python train.py --hidden_size=512 --n_experts=64 --routed_scale=1.0 --num_key_value_heads=4 --parallel_block=false --optimizer="soap_variant" --beta1=0.95 --decay_shape="pow" --final_lr_fraction=0.1 --max_seq_len=512 --dataset="wikipedia_en"
Below are experts of layer 8 (counted from 0) of a mixture-of-experts language model. Rows are named router (the router's row for the expert), gate (a neuron's input weights, with its number), up (a neuron's input weights, with its number), down (a neuron's output weights, with its number) and show model dimensions 0-127. Each number is 128 + 24 x the weight over its row's rms, rounded and kept within 0 to 255. Numbers have three digits each.
Before each expert's rows: "comes after" lists some tokens at least twice as common just before its tokens as in all text; "raises" lists some tokens whose logits its average output raises strongly, later layers aside. This comes from a sample of Wikipedia text that the model never trained on. Tokens count by the router's weight.

# expert 12
comes after: " ", "1", " in", "|", "9", "2"
raises: "1", "2", " ", "3", "9", "4"
router:117117097087169130159118135139138121112150131110106088152128166132126152128110086084173081137112189116147107123083152164076147160118115139123096117127116108138134117127143095088166125098124111114098149120113150119167125150103155113157171098132086092099099087146189127123142105155122129085085159086135101143102133127151125097086115155130092160129096178156123139132110132163143169134098
gate0:138097123116125128159138115112139127082107100148152102151166121127139133134157119149138098172140113113207089124076131171103136154126128131150127110155105119145110142158124112156124105163123162156088121131082080133117128114104125158147100107123121107100134093122158157132148133092142127117094129095153139136095134045104133104128081118141110116122163153121126105103131114141140156127092
up0:133112119103116140127132123102124117104147082161138140133127099171118126098120136118122101087160137151150158112104134084124129128154163144143128130116105184139106128147132141085155124121092120112142129108137126159122108130134087167149142154149167126153139105148126098112110124197134107152173110138124181157128185149106116185133113084128159134127135119175119128097057128167087079160140
down0:129150139131136127167149128139128123156131170085137101112112138090113098109102113136132155147096141141155111119056138094109135131100127071144137155122107158130138100165124144152122133110119084116107108136083116106128120143125114125144114106114162127137113110138090102139152156119131134136115125113138117127179131141121105121140098118136114144143160131108139124159114115118134120128134
gate1:149156113121122093166150140109103113145093074175130124126119134137127157149137127163178133153122131107129129134106131154130132112176138127102126107145118092119122197162123139148132146113166143124151106108153139114135093139117128147146103169147141147138160158123154127134163171130126099128101205153104135154095131112145082116150129161125117128153110129148109137126144099096106133094142
up1:077118148150143158102113126130158117087155168088098150131148128120148097106116148119096129119114113174123148118159125087106118112115110108146153152103153132111123081086106133132101136132133123125114120127102104098106169126150112145097159102078130134110106127136138158145116121132103118125177095118157145116161131125093153152115152136145124152111121130098145123137131158129142128154122
down1:118141120087142108089109126082089095158173148172096105124105123138133113151143094121097120107124121138073150129070108106136090136129125138167155140126123118125141142155133152159182113124159118146127110124154135103101136147158136099120098180133122137094157105125162159097122134112136121137125107147146141138105086119166071150139129164117113124129117149128113143117133114157143101123144
gate2:106077137096129149098128145161105116101108161122147126111120115136132140161055132146120121182182174115144079130110133130118130130131148109118123137153129141145141120134151169124159098114121163154103094167138094122084110140120128104172129133134104121068204119137154090082148100112108137105132121132178094147148113123125132151073099116134137139098141151152116078114105086128161109147145
up2:135126112135147120105171150112074108098123098144147144114135109132161133147095144118120097124122143076153143133133143125072107110143142142119150133158156094095161104172116170160211148150122130163118168155152133128116141112147121139105082165156115155085162091139129083131127109087113104135145151144112099125099146096107119171119116119127126120131137139148113111143117105124156141140133
down2:154115141145132127120145122135154150076095099093048166165120140073095105147145116116135144126129069154138127120165111136125115112106130140113116116152178131117127091114102072064134135093161101136110115110147111138175162135126103085153091114100157125146139101141164117098097151100124083153136121180136145159135131126164137142147130152132110154146165111117140113118137146147121135137119

# expert 26
comes after: "7", "6", "5", "4", "3", "9"
raises: " the", " and", " with", " ", " a"
router:142127139094157144128164122109159094194123111145149131135152114100147149155103120153150143086143098096115117140126129138159167140110148106108123110103110122158144193155134127116104098145170118124168106177145170130141136158121120119173141120109107159119124163130126081113127106122115123138143162124148124133131102107081127106101160137096127159167135144153148140145123101113124139117157
gate0:120171104114172143099131138112172114147078150133141145117152125149189134112121148124109134152096112089116112126138164125131141106104103066122111126151156120096147142090129128134136093161117100124143113143110160127104119148163144146125137149127092122117082117138114173163147121149112109098131150138152091128144175087074091092076120138154143138108129123123133140129154123168142169098108
up0:122108142115106123122172087108103100130153137083185131144138151087114079128122109139058142144145119141126159148128142165149110139161098111156143131158167129113147100118133170133123095074071096128134094158086143133177143126144099141125117160123079125095104133149140137132152104169147156125128154159147135125122145162091136099130100147126122139094150151120155120135112166154143123122129
down0:132106146145121152117125135097190149095150107158108111100127150143126118187112180158131150151163145160144139119109118141123106142122115138117110109131151126129093085108131102115120127148163161118135152157137099120109125137097173123111130096142142134106170161144136137128126090107118059107140130137147142128155165139116166148079158119112102134128112091139107155126074139107114116131133
gate1:101136124150122177144171125113142110147174147129112122114144098121117168126116088176125129137133109079153088132108156120136154096140099115119114154105108106145159125134144133121125138094104100191073096111109140138105159175156145144099071147125141101101128167111148115139113136116113131082110153111149160195096127086139125123090139122108162116160147149152127112163125136113089123149161
up1:132100137120127114105131138135120124127120126094139152139130144122122126143114176088125120110123145150141139124181101141154101147187134154138137120129132134111121112109123099109126100159149140115218155119163073134115082089108107132129137128153123166129130051142097138120122125115129126161115116134131114119186138177116162136142107144135131148136070114074092103109104101147138136106111
down1:131135147145134133121123134144131131142132107145130107133173131129122129110172146154148156128160092087106122178141110163140115130112117059123119129099087146152173124126083125130193186104145113126106106165143113176125126170117128095104099159132149097101119160107121130103151119026109161086138153106136156167136135142102174137099122125135074112164135118137172077125147146118127117094148
gate2:164073090097132093112145094145110132125132104144105170143128114113149170126154148191119148142109093130103128155144136122149172102117124106116104117141109112111142122158135150126145179161144139127126134128113082135166129117110110111112108097153153150133135119153149119118120157139145142114109178180147140126115129140168137111186114146145088146184136138102131124140132076132113119128133
up2:149130112172121108124100122122130151160103094121128141115151131116124117111162167120113144109127127137118117129163162151130114127126149132146152145145171104163107143161179109147093123127131113159120128141148148134130132142135141138136097117140121095121154144146098101126119121142152100135160148135107136095108126147114145157084137114161150173071149121154127113145141191158149107115138
down2:117160117119134142130162098126105124157107107139148127098111149144128157112136113128099107120131092154133192093121169120124162161155120116122114095142098119128184144119171122131104137118104121120146172136113129157111132123109149142118107109140149095102116092100139116157139122131134135142096117159147146126134154112137122124100140133150161150162129108057122129183074157145155143128114

# expert 1
comes after: " |", ":", " in", " of", "6", "5"
raises: " ", "\n", " T"
router:144111106130128119164124155139127095145107123101128102143126122136126140137136132164161127109087105100172124097090134134165161145141154106131149087128114083129163169144117142141097118158097159140110150100137136138162153102144162124117143083116132120099129113082099145104096126146165130165132116151151133117158096112118100150105129208126152095136083113092140115156137144112108170122157
gate0:142168123171103129142123120112105109137120128158199147178119148172100135127109123082158118207128099141091126146103136163167161139143111135092168129120132116120118153116114160117151093180167142148141091111154095121156138099118109118099143097126145089090171155093134129134164151093150137136131137137175069154109127089129132136090121099158127138116110121096129107119145128163135120167149
up0:138079144078172156146143108128131126153118119170148121097107175149130108090132117166159131118135149117154152148100123161119107137112106132165133120115081111109135101166155151130128150151100173153120117151114164139109089086121147145140096121124122126103135105150113149087151128117153102113089144144119159128167136125123160167150169139145098109114139174118141175121131128140141147140122
down0:112156144177090149152145116128116169153137133169108112158163161132158122102128100124161120116121147137147133121160112125146127119125121133153143124155139130146136135162165134088147131162107119099142150159154136143133115173138160091133109079129113159110104136122149088159107101139113086114108090132155146144166082120137106078138156130140135145090138058160145147090092143121118169126094
gate1:159128143150097134123132153132156095115152119180129157092133147143098115102106093131124158124127173123164104119176092093143092125148126079156163132180115101135154129174148104130082099076132150084137153144128087171142130118117105140141125107136109126140156116113152130100112132178121127076114123124164123133116114139135100157173154167119149135136165045122066154169150113141144111152139
up1:146114149164122172117101104160135111134186100131137116130123093120140113119110163167094133133150117126151092080129148135065129123119143122133159112137120102115116167155118132134093099094095120092133167126122102130154116123126111134096166189155121128096129110103184135126113093126070108085125073130083121109109112069095112063144128132110172137160125121116130094143120140121106143102161
down1:101115153110161133147148126122158149151172128110132136126114164134067153143148128093134124135154158094168169154144127125095127147091119126157118108087144123124112129128143075167131144154120151122141135119112117101104111114100104139158125110178150078104120154111170103130102163095113138141146164073114107146112166141095129159114123166156133130087144114103170156120113093120136120125154
gate2:146151124093120073120131072078131149139136120145136127100076111097122132102092069119164114113129123138124099130144120091089135117132112122164113136117082142102126141105128071142118163147110134161140155169109090133170107130142109166138128084105091114116088114088138133139133119107131130100148117113090145133078137122140121076128139112164127125089171149089086117133129133154133088089108
up2:179079123119112141128140173127147088104123148137110145143163126158129149126131122133176149098117116134126100141133085151090075095119138118159143119128134132142156150113110159127103090099165165122124110120170063157098110127128123141173136126165070117109135122126154142161117098126131130153110138158097122133078158123128100121119139134172165170157121113125132107108127139103117096149124
down2:124133096110113162117112129130118162131118105109168124119130084132167090149134130128111170097112120122130165115117127127120097116147136144144107159126121147103123172127122130126105108184126110118103140119133130097139109114134099109181133093112122131153109138136137150102113105115140147119114095180149124133132120132119144110104142167133107171146111113123152127132105141099148148115116

# expert 35
comes after: ",", " |", " and", ";", " well", "born"
raises: " a", " the", " ", " even", " as"
router:102106114113165124128094108167112093145121110127084119113159179158135122138109082135131092094115188152128182126157114123129111098096111121154094139088143133162132132096125151109155147110131142117110141124145144111139162114145151103074120148124124161137132103131155145097116119134158160118103136134114118108071122162140111143121112137182121146147146142130156091132089176128161113146112
gate0:139152116137119133099102093090105121129129058131112098132094182145151170156131117121085118118110147152134171124141112107140088093120096144158115138094084125136071109111088151150109112113129156088164137134147066161116144117157112144123133103131184128156171120170151152143130127152117140141120127154170143094177128127093084114113161124116144116161171107118089123114179142170115100152128
up0:145125110110135150146136142159127136147139163134134147096105103120125055137121136109184129136131127088134125130149178085172149132135142137105138152176136167111118105148159100137119097169130099154065162093097113127099100114132113137122093130147087170092060170104100119106101121165130100129172123108107140144093124120126128140113143100107105145099116158145127172118072104055135137117083
down0:119141129140126164109136125102155175055084114126147096110113126121162179134139113124083114147156107171128129115143157129065138116119114132107103133125143125117144185144097116150128137106120130104113137122153128162127114147149138104103161096106133109126130148090118091094141141106140118130134134087131140131138119139114209100144128147086151095171130123209171155129174126154087099132148
gate1:100130160187163157136191111142158196131102121122110156102097151124162129110125150128133097122142142147107139120118106125163108109078123145116147112124146114100129114109137154125127136127102114149107105112139116119112128135122183129089149174125161160123125120123117119146132122119089140100139099112106119150127124166167158122142143135131134082142135113149126146128121113141158110100107
up1:120140161168170141131148087127165179159095117123100171109153146092169131133116141136162108106129131115119117109146104134143132096095110141123117116124115105082138144113163156107144115150129134117126091111144127134133134120131180102108148174102153137150103111107124122147143106129094172079114122113132106120102163160148155093126112160116162120122124119201089123135125115126176085116131
down1:085099099149135127121099101084130106126111169093105153150140134107114145143131119134142124124133123106164132130123156155110137096119144143157076113125127113132146132119078139096133123114129135140167135132130151064158087102106084142148152124141144133156118110143124141144136091129146148123155086081137166087132146114156194112142132148153145141120138129126116064163086117114111131169140
gate2:150094129153127142147117113157122166121180128109095120096127108198082100141161152098104106124142127115127143121145105126123151157121130088143136101140097175139105148133127131111167126144160137143115161109172084142118122103123150152129159128080113166119122130135153135134160119127118144118148113168153144119141146181116132133153153086123112159118092152146108125119067111116131100122080
up2:181117148172117145115129069134153132141148148108109135137112123183085099140135122163118097101129088117153130117165112134118165138115113086140146128166098129114102154076129150104108125133144129142116141127128130115109150107123181114136152155087158171167141098135138127092131084091148154128135149109169126145134135135092117119125125115132119159078138189137142119141104123123128098125090
down2:138131104150121114157108162123093142085115111133117142160126131119156143120126128122101114105100123164115145114171121135150108131163143131126170148148161113124125127144139126124128157159132119168203126117106113164143113129111135112128096161119136090166124114141131136166131117168153119125126109103194077144143126092132114123125147134094114059111116085127137069105143153132144148125107

# expert 58
comes after: " |", ":", " the", "N", " of", " /"
raises: "1", "8", "7", "9", "5", "2"
router:177156173148163130137104100136123100090096129115121108156178114132167109139145119124089107106118163125123149153106126096136122144094116128157165184142150086159129117150149104139102121157168127124135128106117163120106126143101138114154109142131140103128147119146144112094114180150128123123129103172128130134139138106125127165102128075107109140142085141099152143117119158117139084157140
gate0:128139129154128106119135138136155135155129109144085112175108130116132137095140127132097124143101158158142106128118144099126144128095114125100142153135153126101104163116137090119113109110106109151153112164135140115132106130120127145131115136105120126092111142111133156072101152124090133113148092120086121154132166138108129069100078106143106155112107168136091138125106141134126131095126
up0:092134111133128135114101170146087138156141126138140124099110169080126095119136118112107143086109119135141075159162085114142098125127133151124103128096118145094087084127118108107145142142111140094089144138145119108112129130118132105083155117176078098163114117119144135130085156123150114141135114105133124086158105164121120110102102172121113140137147174104140136127131098122146131168108
down0:140151100124100118149131117099169120139134120130153120122111150135104126102140148131146102128097115143146093139141149144149125108124147129131121118115138101141154144133094145107124111102111094129098142185171125099172134121098169134127106154155135105133123111133160140127126120167158142153122121140115136139095080147110165139134132138071106108057132132140117130152122114143102160170128
gate1:145110106190127132091063116137117115134119121112132126138182130155097162119132104114102114136070144104106151141119131139132092133099136087135139120136161137133111131116122131112067142140142141150142120176094145115130129123095144172138154164145138127113113145137161096122120102115138118111129126145102100151089110127144168157151151121096131147123140169129145139123113125099121124106124
up1:143153168083110123075143157126150142115154155150148169093099162129130123140131121106123174128156088124138122096127095094133144140183145153123102127101119116137122129139119142149159084106096132132090165127114116130140152152158137107106111074102134110170102130099095139139151145153089157157110140075184127111168129102123082140120118151117139116133095128142138144101127070134117105093108
down1:120137122137126109168103111099118119109133148126103106179100123129067152154103133127125128169171110116100118124106095127097117109095112121129143135107119134150114132119135142099121121146104107113114121167112110114138134140152161097148110142123081138091150182133125122136125103128126130108154127143145137160134166132073161130113165098121078105102075113166119108141102151136140121125159
gate2:118165125128075148105142151114090126151161149102118114127138171118168142099104109139057116125132157108113109116132141114156122120073123089132144157126145097146124143139112119089141148156140138129125103117118154154140148115133120144122156105139113151131113202123129117097176140112164141119119145125118123106128151107129137147162119131089120117130115154163184181113135133135122124164148
up2:085151125161137134091129121110139173171124096090129142157110148141137124094118123161133119168116117169077162145125121133171116115097131101149136105112134125146132139066126119094135115107133129138118124156132154157116152096113102131155179129111115122110113134109142157107120136138121112105068148109115131124178087136125146100107107141132147114129095117143161167097121157056118129083122
down2:127107127111120125131119114110108123119130155161126145124122141147132099113117146127108147121144118105141090140171148136118133087110128126067103116139177135117152138127136132117174128109115137134128150144060148149123139166099147104120112102110128144135120129118159138138105141172100168142069107104094185135105129145155132116085194120134141131130152171112112099100144106116165120087122

# expert 31
comes after: "0", " U", "4", "3", " No", "6"
raises: " (", " in", " \"", "1", " of", " to"
router:141124142162138124127132151134146135100101121109146079135133154160120163135114122160136156128131149109157147165119101192098166107145115176130106080106157150138122125099139120154165165093100071140160120108119145157131152184138127103121149151107077141100126118107190101103136177128136133105166143092147123085125105134151132127118062165165120112107101096154145111104099108087117122138155
gate0:102148085180158121125080091108139142146116141078154133068089091116108105140109140169166168153151078112095143085129156123112179126143135155101138138119108116134127148138097077123126113126127109102150136101153102146130121127127097146157180077145121144114100116121141147130120185114117138126158116153116109115132149145102155126128108102111139111136160137101159129093138100124105147142060
up0:155154120068072134092157137130097132114119099157113111157154139144120124140156096103157139115133143141133104170117113128160115147115131123152144150122125171131154107109139143148166107114106114154142125157127164119115120120109119107141066187114117148116145157134125098112125067140103133150113121109126143153137119109112144113147168135140135152109119096155106120180088148068153101057178
down0:146151126100118142102140154136143082146138170164094103137093099127147141150126152145152119127119161128108138133082118187097126122123124110144062164109132112114085126115137113138100106129174141150143124128149160148082128124154157108123139099095132116096129082124141102155093151124162133138121067140116110140077118133109123115087143158152149139115144129114185150138150089089132131161110
gate1:130107119127147121147134140097146148145146135119108137110128104143111116134139148115124128155131135122113152121121141101123160087139129124136117134158085141124151130144125090147174140127142147122127079152128117107084124158120132165163136119128146122137165099139139093133116130149156187143125173154129083118128135074124127094160127139090101130134104128113158116109121141146137115112162
up1:141103119139128122153133151122134138128128153117087149129159123124108144146102138106136130110142154096086107147126127108064120127161118171160128144149144169142136134116139097122135123135131108122180088127130119129117152126146183138124100125098108116140121087131119109154136111176159160135129139155143080125178145074134142118147133116094104138143146138130148114134136125091105115114117
down1:184141122099172115115118079093114140140112124153122131137151100117170128128129127147115158126140118134158122133141086155095140111111134135154137100172143139096146108133115127113133145106163140090125153115138116154149170097112138135136111144137137198093092146130155119202104125100129146143064091149115151128104139137106173174127151109136163127097125088144091133165144190103104145097165
gate2:126078145099115139144148113119138124098091097120149104121080136132176148115119123079144153121133161131106108105138118129203136136144099128108131144100135109168107131141100125150124123159112174174127131089128119138139176105123095169127116139121170097105138146120126116165146131144115136122116099139097105115171100118084136110145125092135113143117173109087096119194120149109105142148126
up2:108146144134100174123148152101155125098112096138150102159093130158156136181167151127140143107137124089096114121171138142188170098147131105130089130127088123144144150167106138147123150155111150138145172138099149152124158118152139189102129151085138125099099132139135096155106150168105150091098138153084143098168137142123155164083121063103150121126104113134147161182141141106138151120125
down2:098156100111166107104080151180132161155156153130113162140107113116131130104084146144122100098116150111133164140082178097147149144138136152089098150130112110127154122150103153124108159104129155136119146149138161104139106133121120121131133159090126098163110142117139144126144140132124139106145159134177137099121151093110116144121112185108136141135119156112132101101132123124111127143108

# expert 34
comes after: "\n", "   ", " co", "     ", "born", " re"
raises: " ", " L", " T", " E"
router:103100095156106104115105135156157126152101103139133132121124120101123127143162151115150116140117132085135131110087097098098160163167122169180143083108141139130125111148153115141117111117148156119093115093136144121166112136103096110116165190148166137124080171167140128114114157177073128119163117128130135098142155178141129101129153094138121123116128112136178121172122138125138113127089
gate0:115103152100116144156085156091116082152117101121100130122100154092114180096128169119100170181098142183113113120094114090115163146107120100121110104113148127126119126144136155113138133107135119137095132141095158122106094121097099118153121141123100127154063130149146145125127094118107133132096106145127099123105166176139167135148095128141154098101118123134130116153165170132104145128118
up0:172109161065118142146114136173083094104153122135106149099079153105101128140115165128110139161117106111104104135097115098100135137126123123131127118152146146115133106149151165127114163115093105100136111147127165104131108167132126115166122178123130157105113089114146110135140086106108163119107102157143126093108119132170114155138107081154160123106133097094132128091126125099082137125149
down0:168157117133143083126138125123143151112212100078147136087153159125179142148110141136182114152077118131100108154123137154168073098096151089092093114174057159128137105158144141120132151115138162126102157129091118126172121121106108174098130121105129116160141129118113128119147095172117131134130102143154130156124120149118092092157160095137150118093147118122090108119141179123116134123089
gate1:160151135120185127088117135095113121154138109179119122153144117093113150105100164121133110143129138123162171128119070149117190146158106129135122162132121109135153127127143150126096108162094092104128095139122143108147107112117154108148159166120140134156088173144090118123141149152137083124152111125135105153127110139132134122170131093102129089096139153161141134118135121114125164182109
up1:072138154136127134176112128165123158158115153092119133148120158158144119124135160129110161087130095133144090147104157083138100156101106129110121102088140139127139162126149127151136118131114170127138120154122160116128133139079081119140093137124120135114127178126135125142157089099106125109138129129169151138148131102124116103081096135155166121167165126107142127126125110119118114159164
down1:126123146146137132085137182151128116115121091112127109163134143089105131128123108086107144131147136150149165066160123109109151149149111103160125126062130092162146127105097137146157112138100123147120130131137121165151112153148142140124135135114135092124109140130152132124113118095128158176126135155140122118126154153140188132138147090144110124135115133139156182128122153153150134108125
gate2:136152121150150143116090068124102134164107159147154110144107140105119162140139121162132075116120133142139132145173150126096153143128161125094160123128192157109135123111145128163128129164153137176154132102117148156128112123091171150142109171114114065119158091100076077147146151148131122130133134197147169071131146149120150128146108148124137114128106134128119102136092145148161108142135
up2:097133137120154115130129098122086150148132130116143109130089102148108138109093138081107121112132127123138134165130111136162113112097099179108124107104136073114070125140116150145124131146123109158120106096143153154140153091159158137134113111142075112110085100158101155131152124135138106149160140131127092145077141188081137138115131129149100124134132132098120115153116129170122133150149
down2:126166119111146148136166136108119147158145126157128155120110110147150129113112112169141160139147122120101121113122090133122117123144120127112078117138141156127177144090151141088109122106120125146130122126099139073144146117093100160132109148152110156150165094128141122162120136128107099118104126147164155136153106123167110181111137160134169149106106103159119132138084090130116152097110

# expert 44
comes after: " |", " K", " M", "6", " J", "K"
raises: ".", " and", "s", ","
router:119083174092117102110112098117141141083140115133143160156163122106138097151137179114088142176099108147147146134080125126088172181180119138101111117121135116125139148134134108155114102125114128097140169125120118122135120099147135117131135125099135147135134134158092157148117151145157139119180104115155142165134133136134107123071130126118128176129120106113145101102140147084145154159143
gate0:140156072152118080134134101125112104105137131108116141097132151142129135092101137137076115146101103142169152129136130146129119102135073116147153144174113115077179117126124154116119106158121150116128132113169110133115118130124129151185111137134156142109084144125092103115122108154181140102127159106133120155144140137107110125137129139131138121190131116141116102122121110171126137113131
up0:154113133094092161131119137164137128127176123162183123191103127127143131160141112138162144146137094111103115127152133109140125165133127104135102116116123109198091149129160101119126119091115128114106118153082172095130116144114158106117131107165106140209161088160121168120126130130083160143141134153095139109119105147135148108131109143118160144054146112126144158128150158148118159175134
down0:119123126115147120110103114154110133129189124130093125139141132118166127068124091133134134106122137150161117196156148086164152119148157098139133118110107148146119107086115130143121159162110131130128128130156086156120110122109117099120140079108133132100126121127154168141178129150109079154121134129124127083122096141102171118095139131148135133128122145168134166128131161151130142129117
gate1:128118134147115117084147104095140102134135162125133107121107083149117094107122146115115114137141091096119112097167141136140155111154099174146115108151124084133125140137100130111131092157101143078120156149134143077129130109148113094136172132138108140090117171087115130136132130138134174069152151102104128120179154110059136143116108131133147108159153102132104111153125140096146095149133
up1:120170132093136135158109180161113141131114096119133115126115128141137147156089125151170158149103155137136131177152075147084134135155146104098098150120146176153144112157156151174141160126111109171147104123126135144114127149146111138104087145127128133156120113127133133121121109080133126204143153131105141123102125130134128103156111126091148180114118144144133113124125134120116165120169
down1:104114112140144134110143158126146125096164113165123122152075094141162160146102171112105127154076133080123157131083095165135111147106108098101162154126167077184123115110090111113100125158126084090086144186111140109165124120094164153185142119117126151153155116137110138121131171110119124112171122110111105159169161141117115143119091124114118147102138115123108114116100099135152151138139
gate2:151145148118119169115122146101116105115149131144138122114123119105134092127127142101124121102115133139138145131112156122133151127158163124178110124172124111126147173124091108114104135111149085147101107133108095170142114094092104128137140144124109149138166146139101147142108086149091130095158111133089177117157095144122151170140165105058122161166105155130122138146140151140137153139155
up2:118146123107123147143146129127090132115105184083117133142148166133108134136131177138151119125098145111106133116148138126131151142131104140122102144135108144136111102139152102125118140133096110123153127110114151114108142097112120153101117140131132113102113149128122171138172155084153145107109179134124138119137113118098103113138100145126127162080131115149149088143116138140135132165120
down2:108091133138135131114101135132100127129129106114140165136157132126124122122149122135171147061135118109131117119098141166144152160092177120108121162145083154133112098141190171126141137130138127088109102128169135115169146150131105113141128112127146099151145108106180138124107150085136127135132141163165142164159128173110107133126109126146097150134103125151146108135143108147148143103141

# expert 23
comes after: " ", " |", "%", "0", "3", "5"
raises: "\n", "–", ".", "-", " –", " and"
router:095100114076126152102089109146154130090145099141149166113136099109103141146152109089162135120098122141118176092126125122165093100121142138082105137102151137112133093164171120133124137130136120140098167126135093117103125125145132106135096101141168122131144132093149169184110148139126159133120124116098168127147109161125079123161111134128131146099172160084125119106120131164151108134095
gate0:125149123145125131171110154123119137166121122100153176154153085120084128151149131149109141103125123089102147152099160100152113142100109123123165114123110134122144125104141114082120112161100155147110151132130143107127077116184133094176133144112143122162155107113093139160104129111127099123155146119149057146142111109105131112120129117120100105141150155151134122133148171129155131128177
up0:141140127124095102094157100145116119116134124134103109101100168142166113100119110106133096151149118145165115135176119133120145136148161154155085138130108144168102123163147130145140094102131123111158118106127127147148131129069111194111133157136097163103087124111162125096132152144181154106116084114095200131087140128147112135116134177136137142105113143090140137120124091147130117113098
down0:138176119119085125118087122119129143149122106147114116125132126172101160072132127156125129096122132147138185181145119099143070154143110134122108120132150143124159081116153095127112173151093149140070127099125095142170122142189151125170122151087136139148121104127123122134131113098127149175151152133081132099136145152136144143123178142147096114141173066108100117105106129093119148117119
gate1:110100147091110074140116060115139129112087116090141124119122092127146165082149100115085171147151139139114113140115124131179130157141098106125084141122102159118130090096097091116185091154089126123096086094135103135169125143157146132094138135120140122103111146114126107172099116127127121139107101114137157174144116122091096138134108108121114099138143112144158113128105114125140114131082
up1:120145149134116149163125189142128108127146131148156120125142142136101142132103133144158096126111127105138124129118149190143151138201100132144141099174126102168150142106200124120121124104122142128089173117140140127105155109160132116130134133162130153127159134125132050129089062148132179130083110134140131118140129104140124133104159138129157118142111134092108139120122133098141150080104
down1:128136116134129151104128151179105083117111108142121109120129106120111134173116191131104163119119120083127091125134124162085145164145129182156131132133120126174165116170113148109119125100121136133185134157125118123110128133141143117116071130094146152127128137158142126166109127127148129078087118077108084134109103096135152141134117152134148131155142135083130132124137141163150165117123
gate2:150172090111098159126131124138137109137176114110107151187158157153138082121130102173132139148126124128062124118145122150136105100134100127133100182126105165144127118138119154120133148135156127139091113149101110159119103110153148127131132139106105126128116099114109147105148109136131175125082144063139120109134096088158130111110104139175117116115134098144092095160124097165121112160127
up2:138178096122113146108128104143135141117150101096094138174164157149156136150151124187143113178111125133071138118148122113128125068116110134128088176147116154168094099123111156133130161136130137155130116159103103146130100086160135147138127137142102132143145091125105160120128102141162152113135137082134146099117104114144124123113108143172129135127124119122103072180152093179133109130123
down2:127123128140137108149109113115141137160128123136155103136133121165147112098109092133098125092101161103085170117138158091125136168159141103123144150113130122125121113126134132119104138179119093103117114168116119123131105131124117094131101130169114128119116137145124139122114120151168127118142143133129133146111156094120110134134147105112089131126102114167092135116101149156135155100105

# expert 45
comes after: " the", "-", "5", " a", " and", "4"
raises: "-", "/", "7", "2", " (", " and"
router:084144127101106157109151133151125119105113155151153096123163146117072165140097149119174114142154091155163112107136103089147131129138148121075082126124137158148156137158151132160119115114120171132150124137130148123115148129154159141124118100114142111136135138093142150148118107125130178153176147087155110142116099135170128115114094082130110163160127147087148106164122143120131084116093
gate0:157145150168136136135147122129098172131127159089121122097146104116120132081108102080131115155142107124174109129150138113112075132108128122126134126079188129099128133120143104124152105124106119159157127130099110146126079114185131128167147145137123110161119124138150106098109105093126123149151130115134118149109103122104146106095119128095144162144154146079097131158108167155147117122127
up0:101124098081126129131148145130157125137119126146129119169133114146162106149113161168119131083086149118101144123098117127098163102155100139110154160148091152127083116145109196120089154127120132086094149131153133109135165126102126109108154107121134145094156115131114135150125139157109150103093093169111134117134143160147122164119141123156129113119109127147123092095161082125109109138133
down0:121166109118109113165167142118145091128113123163118137088134108122121157096084141141107135130149123160104143120140109125166102115090115161132096082186142152108160155097153118090127110142148153118140138164152187133145152112154145127124117117145161182121173093101153131133137154124078126131137108127130115102136142107126113100119115148128168138151125085139117148121095152158075081144113
gate1:118082102127099094159109151150132081134112180123158168144154147124137142128118182122126152124088120158099116152133103163115128192111143128109119160156143131123143168152113131118102099127149110138117098137118124130040148097136092129144135141150146120163153163157123080085160164140084127085180140146138146176123092115153138122105159171179144172110167104108150115123154106122108129116105
up1:129090114159143131164134116140135121198123148126159111143158144111143148137105145130130139130095137135110126163097120159170106120119127092113109117144140146129107124131119139085104125120097127158156170174129161170120101118107156155124142164160135141164122143107131120135148171163117148105158151108201145105096110120131162108094120142181135114137173139169133099126144094141101081112114
down1:097089151107112124108125117096100134125099165143137149124106133111128123107133115110128091137154130117142160102097124102087131109132115154130116117061117108096090115124138139130105107139075158097153089117135096099094108120125137101143157095130128091154133148117130149151105106062094115118169147091084131118150166121118144155108149138117120124149152147105158151128110105140145144120098
gate2:138172056097125128149136135175127131140180138136101163168152142158160146136162145155147139142138104113147109135119114144140165092128143104125150133104185080113102117131123132131140133110130156120120131136129159136108148106165139126151155147137074138170143165117108110130140141128095083122165131132138117116112101126195141123099125117169133125141141123162101120098158118123086117135100
up2:058116148103087147136110129108094096108097106122066156126134126114138141137154123110106123150148121112126140142115179112100094137139137123145157095133098139150143115084149148106115147129100098141149141111066127083132118119119165112104114123121133140129161163129114133143166145152079112116162128148127140113139149106162109109146121093121081107114122085101192126127119159081147162140126
down2:108132127130072161098162114120130109127144155084112108159103157113107129128146117116120171082132139116167127128088100115124148124128153110154166144135123123161119102156121154175139145158190154124129109171106138149166169089138106149152144144132127113106135111180130109124116114116095125142135134150132127149100100167065134115080161065124104131116073137134131164149132113163174110144123